config.yaml
d_shared_expert: 0
moe_layers: [1, 3, 5, 7, 9]
normalize_top_k: true
routed_scale: 1.0
balance_loss: 0.00124
init_std_router: 0.0137
lr_router: 0.00102
norm: "rmsnorm"
optimizer: "muon_hyperball"
batch_tokens: 32768
max_steps: 9433
dataset: "wikipedia_en"
Below are experts of layer 5 (counted from 0) of a mixture-of-experts language model. Rows are named router (the router's row for the expert), gate (a neuron's input weights, with its number), up (a neuron's input weights, with its number) and show model dimensions 0-127. Each number is 128 + 24 x the weight over its row's rms, rounded and kept within 0 to 255. Numbers have three digits each.
Before each expert's rows: "mostly gets" lists some tokens that are sent to it at least half of the time; "gets" lists some tokens that make up at least twice as much of what it gets as of all text. This comes from a sample of Wikipedia text that the model never trained on. Tokens count by the router's weight.

# expert 0
mostly gets: "|", "%", " km", " part", " population", " member"
gets: "|", "%", " years", " km", "ation", " m"
router:140166171116140110117138157113125084109142121141124147112090117081116149078129135118097108138117124146126158119141108105123107074104120118182114121136162124142150102132148145152131118134130130107170160117107110111114140102148151147123125129102178142161151148181164134136110125145180139123095102140100148089107140107138128123145120124108153143101092144117160154107122080126076103138142
gate2:154142154109165108112101138142111109131100123133110109158115106142162140145140124148134140106122148142134179153147087119135094148031136124171118117130154130095135070148150110119110123105129070094118152142125138155065106153108094087144047105149172082079152130109137151098108133090130099149083127121148110123130136127108100140118134094136138132127144109115115083158102076092105081147157
up2:117078099125150128131149125090124094142136117178158100113116108102109111166111191153131093148126105114124117106136129121157153120155121082076111160145128166118134138074108169133155194148101196118143115164091097104116124095151123117125183151111117138155155139149137091101165068129128138129119147143122159098158141176147129143141111101147131130094118154102138146166158138173145133128102
gate3:111115159123120139179152126156127146135121099118152149106146098081130113115092121124142085132148099178121114112145153133124115130140103094104118139160118115110135098132113105130162132093141145133102119097151142168148140048111133150148095144134153150112114120083164117096131101162103093080123106099142108126121137130092090133070164140121131106111121124126115102121099140136097137145103
up3:103135170106133143175138171117134125057109115149142163095151067059155159096132162143129085118158098121143081102150108133143118113111115105168088100125133108132105119149099134121105149125119145122078133106146093106095180163141133140172120123123190135099125106141140135173091143130133129124105135137099135125098122132098118157132130147117149144172127153120164172125156120173116105107125
gate4:144145195098091112145164123156142138142147105163125167154109116140095119203129125135120140146113134168142133138132110096144104173057169155172145113092115180175133090121137163132127111122121141160131135142135082114106135106164134162114136131134132141122102110146132136117051126117150141119129124136176086166117136145128082102080141119142131133126103172110118164171111173137145122144131
up4:072161174149114119143157131120133152118114171094097158127127100136124138142126137125131169129130130157132130151059149189173113135124149151117085129146173132092173145165101073157098147115118176122138163135135145094135145118133099120127148098132129136101163097106121139149115109158118109127136076151130129134087114094146139141128141140122166153070110148108139123160130112128119149152168
gate5:101147136148116151138101098099174111088130138122143157128129129167127145126162120154149135144129131172096185163111156129121094122136123125147144131136149107099160133153150133157165116165127140113159134151150117123144124124107153131159088100170137089155138140126113091075103108154110136115156094131134126159133117120096145161127113124174091149113151138139136153137150099127085133138120
up5:153122124140111145130126123155113150106144123123174168159141126167124137130147121167125165143109109177093116157106100137099107153111166137168148138116102149137186108104172138165150162140145128104084121146119147151189155100135148069147111140102125086110112110129107129094074147152099152172120100148151121145101136165164117170076186124117142128119121119176144151095138110147149128142141
gate6:112125108136103135128156124107098153154165131169159133151085111117090152147105112121151131150134128095111160110098141080121106109126115153151115134146116126129122154125105094120134141136129136141136117121132158145066115146123104124128108133085140149108082147109118126164111098161150148134183151087112160128122081143108170156137139148124145172118155117141119094106136148153111116123176
up6:160161114130094154135194145113117141150131127109103123142126118093178104132130134087138114126119076166145155124129156089131078124127083140152143074144141111094108140153173141133156131159154125160152108087128134116185117127138090169075116141124132163095174096135145107144106116138108127116131093155146117126165145135140100127143090104135123120146104123121119128112106135154115141105137
gate7:119143114123174109120062116097109091147104137169129114165125118109090135142147157133095059085112113172130142138109167168124124067097125165138099168147119104123210118117084119116087140102130131141157166139133117098145132147167152077112102101109146125147161140115128139127118111109088114119113174135104143114124106155113160113099152119163094116184155105126145143126085104130130151147097
up7:133136115129102179112097114079083112120126098138125082126128101133115139136157133103124135119118156146144092096107153112144129128111093141171130099119115147151165106135134110118109161088097102108115137123119101134128149156122126117134117051113116131137152137111126140176146118126087095143136155142120167124150143145136144090098169154094083142157134095092164136117115133162164173110118
gate8:184171132111132137109132120152140121092125127127142131081153137148110092141117156106118142122127172088060108136124130106123134113100114139152087124135123163133142104116146156146181088116102143132128146095150082104100154108135096155151108136156185141169106132123127115121088134127116142161144135125139113131119135137103106123040144112129139164100159098131145110120096155126134134170159
up8:138121130112113132129142147140125113171134147109153129160135126176127155133136072152113125126125105142111156124139134138146133140134135109124109113162130112130134137114107089109105107149137123142108144120146091116095135133124106125101123163121126154115198133121136104162110165072122109159103130159139120127109154131136111109113096100126136099115143108140131188121143135080163141177121
gate9:137147114149071137121135190114090091105078093145177091129204159116128122102107122142121125144105134118155113163114101146107095139143147091144107151133149118122168148083126120107129147112139135094121156152137102159125141122154172170112079126109111143111119112190129139121157149138155117171108134141095116107155091135134191103110155132126171162127117141066102166104124139120149125127146
up9:110119129103159109145161134116155115187154150120132083131166131124179091155145113131152139132131137151130142138125153151115103124134132124145135141138106103100129109139129127068135050145096161126136139131120120108154131123161107088118136167113131136136088119083099077064102124147095121130126179148154163106125149083149089126107143157103082111116106167120130164145125128116118118144116
gate10:159099104097143150106093191102063152086126173154138122129119133126136121114085096085122127138190103150125161143188131131106145080113161108123160117105186177147135127092115135136157153131175100118136157118145129128155176157077139133109146114139166114149165157123102164145061133101138150123134086144133125062132139126111096160114158143153105163134126123129091119110121079154135097129150
up10:111159146107115113141134112084152153116149091110109100132112103098161104122139120092131148119147121131161140138152120117091189102131127090177123166123114159129119123142114149117115158170144112130147123190173103133102172115151178121105154121151119130182124163122110117145139131161135171135145143169109126103126110114138129117127157108117100089144103132130123195093121156126139132105122
gate11:182151094145182103105118142112120082145141113085113092100156140143156187128093144123141145110126155109108110139174139138141105106147140113151154112119104116131149112113101141108113112122101156122097158098102110163121150163141132109142098121106156159175139081166126137089094115093131158148149094137114146092139139151115120118118114128139101122087106105097149154109116139125112102183107
up11:129145158167139141161165126117115096107103093113112167144079119184134158141085139137152133116139162129135152128122130158060128152154154138148130103142152143125104140145110131116087116155128127126108150146129165164068128145135145108116102135100117174153081092130166126134097142119144135143120142124153155151137152151138093113116126110149152125109074093157111127148125116119130117129138
gate12:127128140143095099144078140132105143132160168115131128159117140097150106110098079131111134113095136186088138106078112138137133130138172141148129117130119140116156113173117116156145100142143120132154138120141190124123115121160139137115112133087121101131090165119122142084095097085114115129128137165122193143116133123131146075150147166094080123115129125178116132142125103128144108145131
up12:129128072144114134119149132126133172114084107108140124154121148121135100105117123108142097132116131171125166100148114113136114099126109130157138106121135157172115112143157122119132127167104120150122078115108120138184125129164149144116073122155144144115127102139098133131127107124127132125129107124123094128165155119093115082138145092147168120134147151159152106094111121140118125156125
gate13:144110134135141120208117081106101119156158094116132127130137147112156127110146119136146113113152133109205111121142140164071143158103149105146074100140137128153120098102056113101122085132187154119070113107111098104127113110142111117151176109145105124129129074118128096121105106097164129162173131156140149116150137152100143169143106113146116119135145118130119168129131119130106133088099
up13:141141142169165152169098131117079108123135100128117113139115138119091135115105092096161117136134137088164149172176105132101103137073113128123091082181149128114114119127099125128122102087134136139138161098106123097118149116162160116063182109133135118154100114116170111098116100115157164117160119141157142117135127136134136120138110140106155126138155150131132170116149128179162118121112
gate14:160170166103079100136148124150114097149143137081136115131160132121123162127124108136082118176164160135154110112114139101138144188113174134099131149107127125081142117103152184146130151117103131137137122167119141137134133123108134119112107144170195130148145165157101139121138113088146103142142122146126111134135175121111131111132138116124125142149106111177156162153131133108086149119151
up14:070138139133095145093130112131142095116173155064151131144161142081157112145137116085083092147120197131139131182073101118130120146179172146147113140127153128142119127150141169122134112106111104147098136134100147108111116149148125088127142114105137190079147127141108145118130099104119108116155115187105148131101116113140156116135114165104137140120103110148102128109155093192101115163091
gate15:110161117153146115112171156076137131145152163119145133108120133170151133133135116115120127157133126080145125119121129146097151089124119131154117113099124145135144144140115135147130100125108146142103177112130103098157159063137153091152084139090092149133104136160148173142127137135149151132116138071136121095138166120140081145120172129154118074103118129100094142101166114127078173089068
up15:156141136111101126122130136128116129133144106151164095161127119122123138160119127175113089159125098176150158097159144110176146162130136145118092168153157056134092119112120139138060101137129138156112155077123149158126166139156128164148148152123096157125103113154124106091187122069130113096150093141141113156176114109128134155139100123134156140156096079155165170159128094071155128139118
gate16:138141135086148133187095078188116100175145085130143162111130098139158141127113138153159158143119089110131111120130133136113130121139142125119134135140127066144120096075096150114139128124103121129135141108087156133129107154149126103131136117129152096157107126142096124093139102116106114152154132115129105163127121127122143132098141106110148119143122133123151123093155123123131127124102
up16:094186132145098105111112146123160143100141169116081133103129132134161097098109122093133091136110152137112121093091153122161114137154119152129091128144167194103120116143141116129138148151089124129139114127154136103158143097096113137079143147156123123095133156131110120106129120150130136129117109116180135123161126132128088121129157154149123122140140144102125126146155139131128119129124
gate17:126142144132146129094118140114105139130102139117160094093089126106117093118104093099079118137119068122145090160154123131170114159125147160116123103139173127138142085101152126143101105139158116161145096113091089161134117139116162146122077135107144099128117133126151104142129112099159126163087133065157108150122150128153149135116112117115132152113107110086146089166164113137122104108142
up17:117162139162137145120096165156137115166130115135138128099090126180113119086159104140109132101170130174122137143128114125167146128107139076120128138139141118139184097125132142124144113101121083118135117133158130185155082083148137178134105097159148113101101131170085114180076106103118113103110128146138145180131120135119111132122107123122136131122181128095106115140114177167126133147163
gate18:140127145143106134091143108154141088120092111152116120125156070122152150064101109114156182124108120151081149138115158104116119150101140123077124134160112103100141128127085149091154140121170131143099142171135142124084172128161135122131144123138135130153140144136149130094141147129133083089160145130159118112069093161144179125176154103158082137142156121136111146109126137118125104167109
up18:156144120122089098145142126120166153155155110137104131110103105168112110180139140107092162123084104104140154123069145125118153122113102142131150175139132172128199125110154147152134139151095166123119100154106149136155125133140099149126153173161132158132077121144143117140132106070116131122121147123124125153162110130103101104143126120092089076160112147168126097098126125137154101083121
gate19:118115108123117127153092121148103135134148174144099066082076137111099176162124152145088156116176158105101112171104130108176135087089178183122133116110164111103090132112128098103148125131144115109139152146136149106111123105125121160074125164145109170105127143142132141072124126099112117145101120117105131124126112147146164106186135119155110124084122122101101165137127133088129135102147
up19:140077106115123149090191130111142131097113134063164135110118153154181075157141137127164113130119116107150141106139060138128114154114129129112158122157120110133121154130126123117076154116123141133142116111109116194114140169107086152134138169125105096104120166119155128109103136155124149141154138093151159129126139104130130188120117148111125096135143123140096111170126116156130144153148
gate20:139146122137090166115153137134166143085167141153098120110125121114127092085178170162105107134121102166137128094119101071143116094153118126087122110148113132121138128066153121098119151145145175151167131149122100075132118092134166139119123119106117162146109128127117121132108147097110097120111067082089144127124125104128098162136143122109112148130099108132104148123142140141139116120147
up20:110090114149160157140084105125118179111115119129140134130110157116061139129135104127117088122109144138142143122047108091125091107082193104134135164154084092146165121078128157170138128144154137142126125106156161128103097188141091093112140171154170123121119126138097151142110076162154154142122075110130115156120096152130104157178115125124146093117134091140115121111145087138102110150152
gate21:144145145118120136156120170143033090106150087107122158162113086119120132112094136132110108143116133100174163112113191165109090146119130119118158120141116175119177137123109115085120121117089086134145125132104160112170137102119154091145092149157125079146114131145153147122168149139116099154122128111126119126112112116128137114182113160160131149151124160110093126153147150115094132181114
up21:149121094106097144148113090132154135141111116134123149094158121126100096145102152141093121151130116143116107110125136105099174156138137147142110143132122104137121186073087141117131145117118125156159165109109145115107148112155161105126082132110137165096103108123195140130159134131126086116152142150117085112159153161166135095086149131126114085115172183122139182132143107132126118127114
gate22:111156098124163104145117145153135104123140128125148152135137092175121114130095150108101153110112112130129142143125114101112139106092148149158195115075115101129108121118110126119104168106129167134167100152109092151109111147139098153124128157113163121168116108114128120158150167151121150164132108064126142150103140129142141121116119121107146151097178176130111173140111132153165197154094
up22:089138138106145113127142121133150163091127084106143085132090109141120073128110129135092141124095108134159141115093095138107113145102149140133089141117114102125130103114132131114159127105121132147127106122150138081114119079119148095121120144162158116150130155101125128106130092111123109155109169066173087164156131119121153114179113136162143094155107125121116143128173163130090143123112
gate23:108115138119140070149132109109130143181164128121165099085139096124136126160137093129159146147145167142138144113122131097150133132111133092138091166147097145135127149115127103066116093118124138110147140121119135075134138154098138127116083142129134139169149112158112127154151131183135131128151137138142154116134104146094138150149144102139144149128137139090140102090077125127089119194127
up23:132123168182156093121136136126087158088169129108127154129158132146095168138114073153086099135076128124125145114156153090135162146136104093158110096145134132154118141158115114088152114109104099130123138119098079103123121116118128160111127143172145106114138101128135123125146081172142149146154117150086107096106147098150132112113160128112123096112109195161131112134121114111102112130118
gate24:135085138102154108129087143116094145146130137099098130157104135117143156115182150127154114137116142067107137144100133129131154108131136116133150140134131108139134149116169129110139089095088074135113159089109126095149133110124117129127126145128117108115173103117144139150122161075096106164104129127094140106094139101137119114175157131143189143168135107147181118122133138110123098138117
up24:129147110150116141141101151122119133130149138128134163134137113112095096092109131139138136112124088133123096079131142119140125106128121171083177138171104066130170128112178119128102140112097098136116144101131143126160135062155123145124096133093122160111119076094157176158140125095104121133118090094102135091139160120132117106160113109155157142139093080112128122116157153152126086119141
gate25:159154095112098128118132151123134129091121101082145150132111105134159100103136176123126098142137144107141128113123148095130108188121111125121159103126160118125136114127130102131109187141164112149145097154103071156104132144144159084116107137103120082144165145124111149165147108126155138127154112093112141125102166092086142108134152155088111145119152124180106119131150124128141143168134
up25:159166102094110119112147136102166139085136121114134129107143115193147136139107164124110110147101076097135139104100127088129074182137109148111123125120108080086149128163080122157090169135124138130142113125116137112106153122161090098117104132062151105150120119170130164103134105162123145148118186101121163103153176157136154144084114146118114130166107158175068108095125134107109141146108
gate26:119132155137103128102132133153153151108113108152115093152102097169147155091110157145133164123149141175145110111113139072105127156124113172149181137132116111117127105149155106107136084139100147171113132110128126131098118162134130128124121123093171138126118134123138092127121111145167123130111121157130165117187139140197121152112114152127119136134102142084086091138116099128159119167136
up26:150120141099129122125131119148127102118118111117147148116131121155154129127112163184170140106122132124119115106120137154098107088153108142145171159123142097108123125093136138171106139105147108121122150087109132114168113147095117136102095124141132111085074110112140109078089161148060093106145101118100155107112152141110158131127148131097142149121149130098151129101113104078126107120133
gate27:133130104156117153119146126087169142148138112092105155134103116130126183149115163143133118114159103107114105136123095140138094105093112139163137168092173113142132143162114129121098174115103117121091128112123147145092140105126158122175127097171125152167156101115139111152103138138122083130118136070132118113082126123096119075131102104136144124121116118110135156154133072139127124118121
up27:115133127119147153110117135136119121140131096148102109132150153134138086118143110140158104148113179141122143128129126128120157098130179133112182126142136118118136143129114141109094142163124156172125138146127110112143122150118119092105087134155145115157132127142135134104117146126122137126134173103107130138117147136159147101115076150143134146123123114144122096115133194140125142110124
gate28:155120149172136116147126113129103146150123142112168126137138158168145180138169173107090156112107106124120148109142172150092138170118100116175119166096115114137108141146138164140112150171134130118125143110139105169152137123110144133150162102139143189104145139171117086088124095149164113131127150111127129132154105122124156147132121114103115118117125160083134133139119129129140114147109
up28:104129108163147141138113152145146147163084144086171152148163127121122090136115066181145120124111162127161093172137098085158142146179143131107164119143145118096144104168120135174137106081123113162111112153102136130143119186117102117109144094087123122130135132089136159143093145125168164110128107136137101123116125174209154124135119149147114139118150113099138099103138095128150142118112
gate29:114128133127182154128065120171103101134110119148098144118175103150120132148166128143150085167086111148108140140155155142132104097109127144153140115090166153161116132120144120105103096123131126123108143104127155160096117112138117162114135098135166119122128137112118161140147090123157120116147090129121139119129131143148145130146164181161101095113114120127140146113143115155113141124154
up29:133132160135108136102101127162096100117126132113120141147165190143145098128139143149115132151172107136108117130173097080123133159141174110105137156136122185106125118065120120121069155096158209147114119133119139113163143111132158163115137106106094111114156110138110103163085139149132089136163117147122118099159139115156097170130083107102111107142114130172121135109130149117089142129163
gate30:169126141144184120125187116128094142121160146165152135156132136113151160100097136111136112068150107124109129182126117117093166145188158130130109157126118153153124134132133095103120148085141090122091102132105138096127136140089146144106143125115098155142130120113100124156163148121171148165163136132147092112121120100091163130131123108125193114133104118114125114120110125102140131118154
up30:148154167107120164126137095157137123106142139104129135138123177115112143156136113151109130190173145133127102131142120136140157109153116128139146104138173131139133140110142157146133133080110107106155152126108111149115125170137153167093138084161116113098191105141162076173129137119143126098162135102091108134136157132124150154112099112129133145148119118142158122138092156141116176134143
gate31:135141131166113120135122136132127141108120149157103141121113110128132143117146125143127130140134078101129120114116107114147118079127085132147103162092114099139116133110157108159107153148133157143126145152158098153140179154140131106139099101134105126177133146159137139128094092139127116092148164153122119129097130083138132110098149151121160149122139111119129143102122087098082131133158
up31:120070125104118139129113145080124118127092180159117153104137106106146113159141115154142069124137110203126138134139146144112129115137173131104154111093149114129143118095148139117132126125160129128162125106137122145106135164111092143081127131133090133163110153122116124096121124105114152157124148161117135136133117113120091194122120120121082134104124126107131106146136154140150177089126
gate32:130125141119137126122138132133098090107138132125088101157158139089121115162152117109117146175088113093115122123115117130123145137125111102136096101128144139142149119116116113158116165129183111096142092157103066135122141069121127079114115144176087105146144170122128113150091105080133164127095182118119133121170118135168138133095121143143165100134122157121105107117135167164128178122129
up32:159131131119115119110095111105117099106121128110119154131163132142120132136163161145122126155138160117090072138164126120145164138129093083137128113149136105135115162101120149102118104140154141078156148125099086110120117129148108154146131107165102103154148184077148132136132117105136141157134175121130138096158139112148169122156119127139174117157111162119147113116114161193113123157112
gate33:108148113114175155137145152154081142111128155141134174156105136064131123114152074131072126151162137158160175125074156145129152118096092122093150171115109077086114124101130112119121144129132139098124139136057127135093158119129105101173125157097130147131117138152127131173144151107128116117145135136097099128100129167118131155155125090126102121111149153121095119128115109128089137159137
up33:155122124111130171119123088067126155117155081115110103139133158132140162139122092109106142165116142098105157156155171124094142127165124121142111169104110098165111126120125149110114132156146127132121112129114147100102130145098129073179135112136111161122131138095122113146128138141157117142126165142104132145104170102126137166138137130139113123144102130068168081175160149117058102146144
gate34:148143147135116095089073116121151104098118147148131160143130075121164135100148129113096115153101147122110115117113140118068152130151144138149150141053137129163107141101122106138156138123165154138124146136170132177142158135133156133123158120144134121167110124113138115156112121124087093154125131145090113095149104083126106135126085152131156168148124131119102125115085114150143125124148
up34:104119133159114149109143126138195167160118164125113159105159147162113116081118127131130153092160110128101130135142103141134140139079146130176131086123129157125141123108158119094166120141113107121082144136126148106165106097131121167196125158083150127108156134096152114179159089162148156104119109159143105137113155152148070125111154170126119110089162163106173164149098124105132101126144
gate35:115094088135154176141095137142122168115116154102096166144141096103145143104160128134111114126116116148124129142129135108093160086116133143174138122154147118097139099101088093139143130098101128108127111116156107108152120120108126157113105149115112103135130142137087110130151132108150110125112106127121126117144131138124135129094097090143107137149081135113162146189102092102144088106127
up35:159124163098109121141128129130118145106147125131093134106107118107124112134126176086092110100169116142125113117099140154108112145170129148102124118100126093130096144094120108187147117109158158076102094099124124097132132121124137121087139156142126152104097080119093075178105152105132111152094130136160115107124088140117135132132135116157134164147110127120124122163127128117149087116133
gate36:133190163140125146128142129119118093111125101113127112147046095085100142162099094143136135107130105148130115106082130100085150113153112126131123119144156129159113119105149149133131163086120126082123084143103137134159120148081146102131113124169101117156107148131138135147150105143131094081121106109162133124113077119088138129110113132157132099174119125126129153122150078120110100194110
up36:096088120119123148115139113122120175159151175144176085111131128147098080097145118179134117134155156133097112154167117149159103127137137090093093144096121157119142128143117178154151104139147111159088114174099126170127132106149111125139090098123149101098160129115119114132113151101118171112135126091097132169128124150135112096176131166146110182063112138139154155093137124128135149139094
gate37:088161124111122144122143166106134075119134117136092101165070108111077112107127138118106117148125136117127114124123151097162147104152098116158085095149159133150109132134125106157113138096132159198125088148127146133154152101093120160158163116090126104127142116117093145148154132168168140172129113104167135131095147144125111139134124125128134121166117131103157112132135165105137109117146
up37:102100095138173105117107105112157142186115129090150085149123131121103116103145080153147166133102101089134141152071109152134125120122117095148155142118114128079099119137117151107081110136133141145162099105170107131125104114140140099146159146159159144133119138161128146098157122142124112158081117124110135112080118169101185169133135101105128140121076087139134118150061168141142121143136
gate38:164124107132189114083121077122102121139144119112139108124111113098155155168147145203141085109142074090103131135115098113114137118153176095140144106155103092105157185094123136139134087122132138147141159116136134129115134122130131167138084106098147147128098144138137146130137151168113128101129102156110122114113134145127075126158136099121126130111127133095118138139119138087115121100114
up38:166112119161161150158116135171229119149128128128135147158119101140128146120158120154144123099126119144118128133130117107092091130135125102125086103102122078131104143111155105126078168093070131142107147112116137127115136142105143150112126165115126132139135110101140116134122124168128107124084102133106148154137126102113103139152194067133151148090131119125070129118127157106096116083116
gate39:166109120111117161154169131132159101161155171124114166144137119107129214115115138128123132173104145159128116118125131159126116131149095094143100132122129200115140137117130143137142105175142144114137132106116172119125146098136146123133148155068108120132113101137167129110108122146140121174142131148095134124115131161152153148152108136090180132119123131137096125130155159143137134140125
up39:151123115161182095083151140141100127097140105134108105112137094167188126151099103109099131136125118132150154141156144132114109129175168177148101130122145120084106141131118130159116118101105126122129120131160066123139120112146118101098134148127143150137127160145114133117129118129115114162142133136167118097163130130130153139103094134129164114129135090123130123122116208102106132138103
gate40:173129154132158116147106166113107077112122100140138129162101125123120083090089078090122099101105144114135169115113156059111125115122150131171147114111133112147131113112122143134077076143158114109152129119159111112130138116141123117125132138124177144154125120191149137109094117130131124096165185126104102100113104133130150126118158143137152123140122083150148148173152138112130125147091
up40:076127084124144096138119100143177136176111117177152147140154105112120127180138085129167161102125116103105167143144066150145087134135096139120146134094123135124149166149095175090155109166117095137056132141106141136128106133142129165179132142139116115134114108153160148146124146141119128109093123155148101137128092122119151108158160165103173109132124160133125103103096129154139132167108
gate41:129123129139160155138102161115096108141065133103108119132107146136106145144137148139118137106115132130054098140115115155165150112104091105142102133093124107111116144168170101141115168134104111125159141121140183094112092163122125101135082131105128109087114136120126131115139142121103098122155134098120157118132168139164127100092092146105115110154128150131147128105116167185131109162119
up41:094133105120163147154153128120101171163076163106114113102100151103143125154136123152089113097121142166129134131088094112157145140100131128145159144109150136121167135130119136152107120129123087126149127133126135118108056123106135114118096106099102106118080108150126119129129105106172142109114135113119126151123127163157121111128117151148137099106126149152128129126132143138176083150100
gate42:166140109159121175162100118121109125086115137128157102102136120119125086047105130096150126136132115166091124097063134149152110090159113100139124142084109152101132106115173101152107138136153150123161125145125128104110117080160124141085113095124115125131172124145107154167137132134127128124135146167091113085108132097165121111130125135133141152134112121096126083087111101112158166096093
up42:079127111138149110135122167111100128131143149131141119123132100090079115074100120117120152076102130124137123119122131147162160048140142131124096149113112124109143138096149142115151163122110115120139152151160143106150137137132113150135119122122144111123152196148119160155106122103125127145090149160139107131134103131147072127103076113117135132091090094150098143139102148126170122143138
gate43:130155154101161122105157119146198133120145087137156146089111152107131134142119159137095138151133195118137096122057125157099142084136115121129131090169158167166093120149046083173107114130165144116130072123137098074172143079124098131130115095100145136161145083152168168131131112094168162147139113106100142127079109150140122146091130128154121099096102137146154117101128132126129129110138
up43:147152168145134123122117128142178157143129095131163158107165150107091151133151103125129099121145143100115104128151116147096104148135123112153124086120171122133118104132078129104113126138145132143140091157139052118144087135153132153104139129117169111159147100133181116090131121116160126162126103142121095121120140128111118108104133147133128167118125122085103098108146153123149114105175
gate44:135135075135142114119105133167151151152117100153128069089101144140145086114093130163117122130129105167129141084144157085103138130150119111165169105121125149143132116110109118110147152107093113137184084130158116123084191095131087116156111143079133149145114177149142148100133128138108149131108112107099104112115133128131117104132119121114170150154163122130133137177171149133137088157120
up44:083114178125122126101136108106110101153125174123148124136197132108111151122131110135136156098136098117150147120147140161164130112150136140084137125113112177099126129165129136134083131158099135134075136135078139174138122139134165166113132116153114158110130116130148115115156171112114138134154124132104132164115091125090133135112091104122117117112088164117158130130144173160161130106112
gate45:107148145096175043164140176131130148116111128153141103085212107084136130102135124151158105126123139089147119130115140095114114110154153103126150127102135128135097085122194150159132119118125100096153128128126140158114128161156092091127130115171131099110117155156134118116082188146122135126089174132098095092132145137157157138113084144108143115126104149128149118130129125139052112096137
up45:109146110104097133103141144152103155082169152090133147161111108151125121151106153108087132141150126086136180124129144134163156123165099153122098138124147103142178117105086106114111134103160156074102102095095130119117119144099145118174102095147106126102119142105116119135167075138158148126118118112146097122149124114115138096148137113123119100135143116119176100141123116174169110140151
gate46:122137151141143118133141113118110138141150100163093091175132158128109108130155092141110082104125090109157152106088154135120144125132125114155174156093126139124141095160107154101116082131119114093160107123172105155125120096181122110107133150190098101139120106100154108124150106112124129086093144127107131140112100128116095170189172090100142101148121137093093101161118141128119118116125
up46:198136143114160172123120116136119141106096143168095142143142162123094080105145096164134120131153124114146101117129136102140087093109138118147121138115148119121100121119119168144117134166114080090131099124177111117090122121205137146130131092084107121112126134136150101162135092130111157126107164137084109142129135092114112125155146132116147100148170099118150116135131137159122150140105
gate47:130098152110138133105121125091099106160148146105126123069146090116124148118142124149119128110166141128075131133113134104140132094136091114158142136096084117086110182140125117164125169109102151111114168150126079096158107110134154114138116139092110107105106141135171104159151154126102131153116102131161104136096099156112154161157179105152108133120140149142155119134167143109079111160102
up47:150077110086117092156067110133116105143181132125140156119136146134120098098125156103125088137155106174148102124104123126152118128166116097122122142113103082135115126110173131171152143123084129098117135106122157138110090073106166104178159123114129063164107120149167165122133186092044124112120127154158144149105151154125122113118097111156130134135119114129135125108117142144154125124141
gate48:143121125142138109162116129138104071158172137109136143149191161118132134117097134133151075094125187088108124119097093152140158132155107138111151097155074112081106141108131110140120124129132155078144103095092150091112125153104142166124132175120124158138121163097120136130139169185166130115091111159150158147185127159104113142126142145154118142153123120123160133129166084076094130134123
up48:103147150158130140144147110124163097090144109152102090108097148170124133147132091111061160135153111166135138155127137156135134142133148087169126128122151096117107149155153150084106102125133131130100162094144143117110109095167138116123140091133162130169123130143135077135099142158110115169141113146127096111073115104133146133109110094084157130102141148132094108138121137174116109148116
gate49:120100129120090129117116105131132128102116096132117133126129099157124151145158153107107086101165129132109125112126120086138124102138139146146128137153132136156099112126141119142110052103150128071123124084136157113125156088120095123113119162123126170133090179129181089155131142199094139145090149106124113106150127108129086156153122141130138120142122132117145164121154131085126123159134
up49:128128125124125098136124135088159085178178163117156106114123131130115150129089068163139123132124107108136133106124107162158140095135147111104100142121155137128127123116130091126094158149102181154159168155115153161157136134124173115125100135117135132119117139107111127130101095096181130155110118140130109158103124126135090091150120139089166145126111142119119114154124174144123128179144
gate50:114122153127063113139153151098116114145170132141142130138106127120121125137126125118163060143143103121152147147136105150121126131114120128142118137075136132121148110109133122142126132118118092176124150169083149143114146130165130146087162123106133124116106092143106092112132096121146173163176092144123157154156122105147122157140136156130113152154156157131145126127129085096109147140120
up50:108129124095170121105107108123156166125138114149137121097143133154133114177138126118142105140137115107117125186150142164069116108115094138118149130087115149135122189085154158072106164121152132107131118131142103162165157185083088132123131113162150089106148145123095086156136120110094109117123153107120092123109149097113108080108143099117154116112165124145130120152125154138143205117129
gate51:085137155152102104159110129131114152187131078130128156153163125108149130130124087185123115110142148144152119109131136108100136110097143126108139101123154154120112135147126145133103117155155116130117165098114121099104099122077125115084093109146064179090129151118142141150118110093131138176137137101088132101117157134117143148156164151150125119143121172117167112142097113099106153115126
up51:103151129109125116115165164148155180153112138153139169134106113117099163155138146171111118119161125175105097148149161122143141121113095153131112076113140114114115133110150112143099120149118162144129113099110095118083122109115163142110140128147127148103170175120116115162178107161133114140122180136134140166145118113117168132170170141132105109134134159134164165148145117119107142119139
gate52:154142107153141095115100141155181174107156090106167110142134113147096150138132119100127146115133153134161132098150122117139141114139097179093125149122115119083145126140137111116140106140122136140079122124109143096154129111109125129129162095111133122105128130139107146108126132080125194101088115146123123149093137129132125161159166097120123118097112100110165144127104126119135123117114
up52:132138111163152147154105156131090183138130060123165144152116072121102109085103108134136119139082184129169118119154139119135108160172137172134134094103110120120116107125112149122092107117120129145098112118154132103108096109110118121111126132109103141124135147191083085120140125112143181143069092139134147085127110134134105134123167105149154154097121115125152125131123143146087131122120
gate53:120098147095130134146117116152132171185151136143110126123153120170145110129128140081089121133093145168131125135118109139159115126123084128146132137155147131162141125093116080119131152147164132129141122150127121123131095156113152177107109172117113178109144126129124138102114139139114115119110139141143135123125124113110142150126099138135160109124174113138146155107152106130128096077136
up53:138124167150140102123103126125142151135213156154119127146138135101169135059081148106134148140108044140111156133146143096138129096102130106083146135128128125123158128144144071134096178083121118147215100142123123125137107127130110125122067148143120138135135133100128140088150143113124165144114125098158136102086100112123139100152118171154127109153140090117121128114157145110089112114122
gate54:102160150150157166099127113104110137111124140164092159078108135121123140118102151105135122148116117102117157132157148085148180143163093120190133128115115093112127144113144108168133130139114086106130101154132121116112136180128119079139108121121122159085114161108161118171111128134129096082149109103090136120125159071119118136145111096118162142139138099128097134114144086122113099094136
up54:139155118140139143145107176122143144140075097128125123123128161174123127127162168148085136123120075117143128141147140176118086127165075148150182139130129101118169146111126151141086115135141154123071098159125157059115109132118117101119152096168179133135115155063121109128136117107154109107139099089147146118106099137137148133080123187154112138115115098124130101118156142120132123148122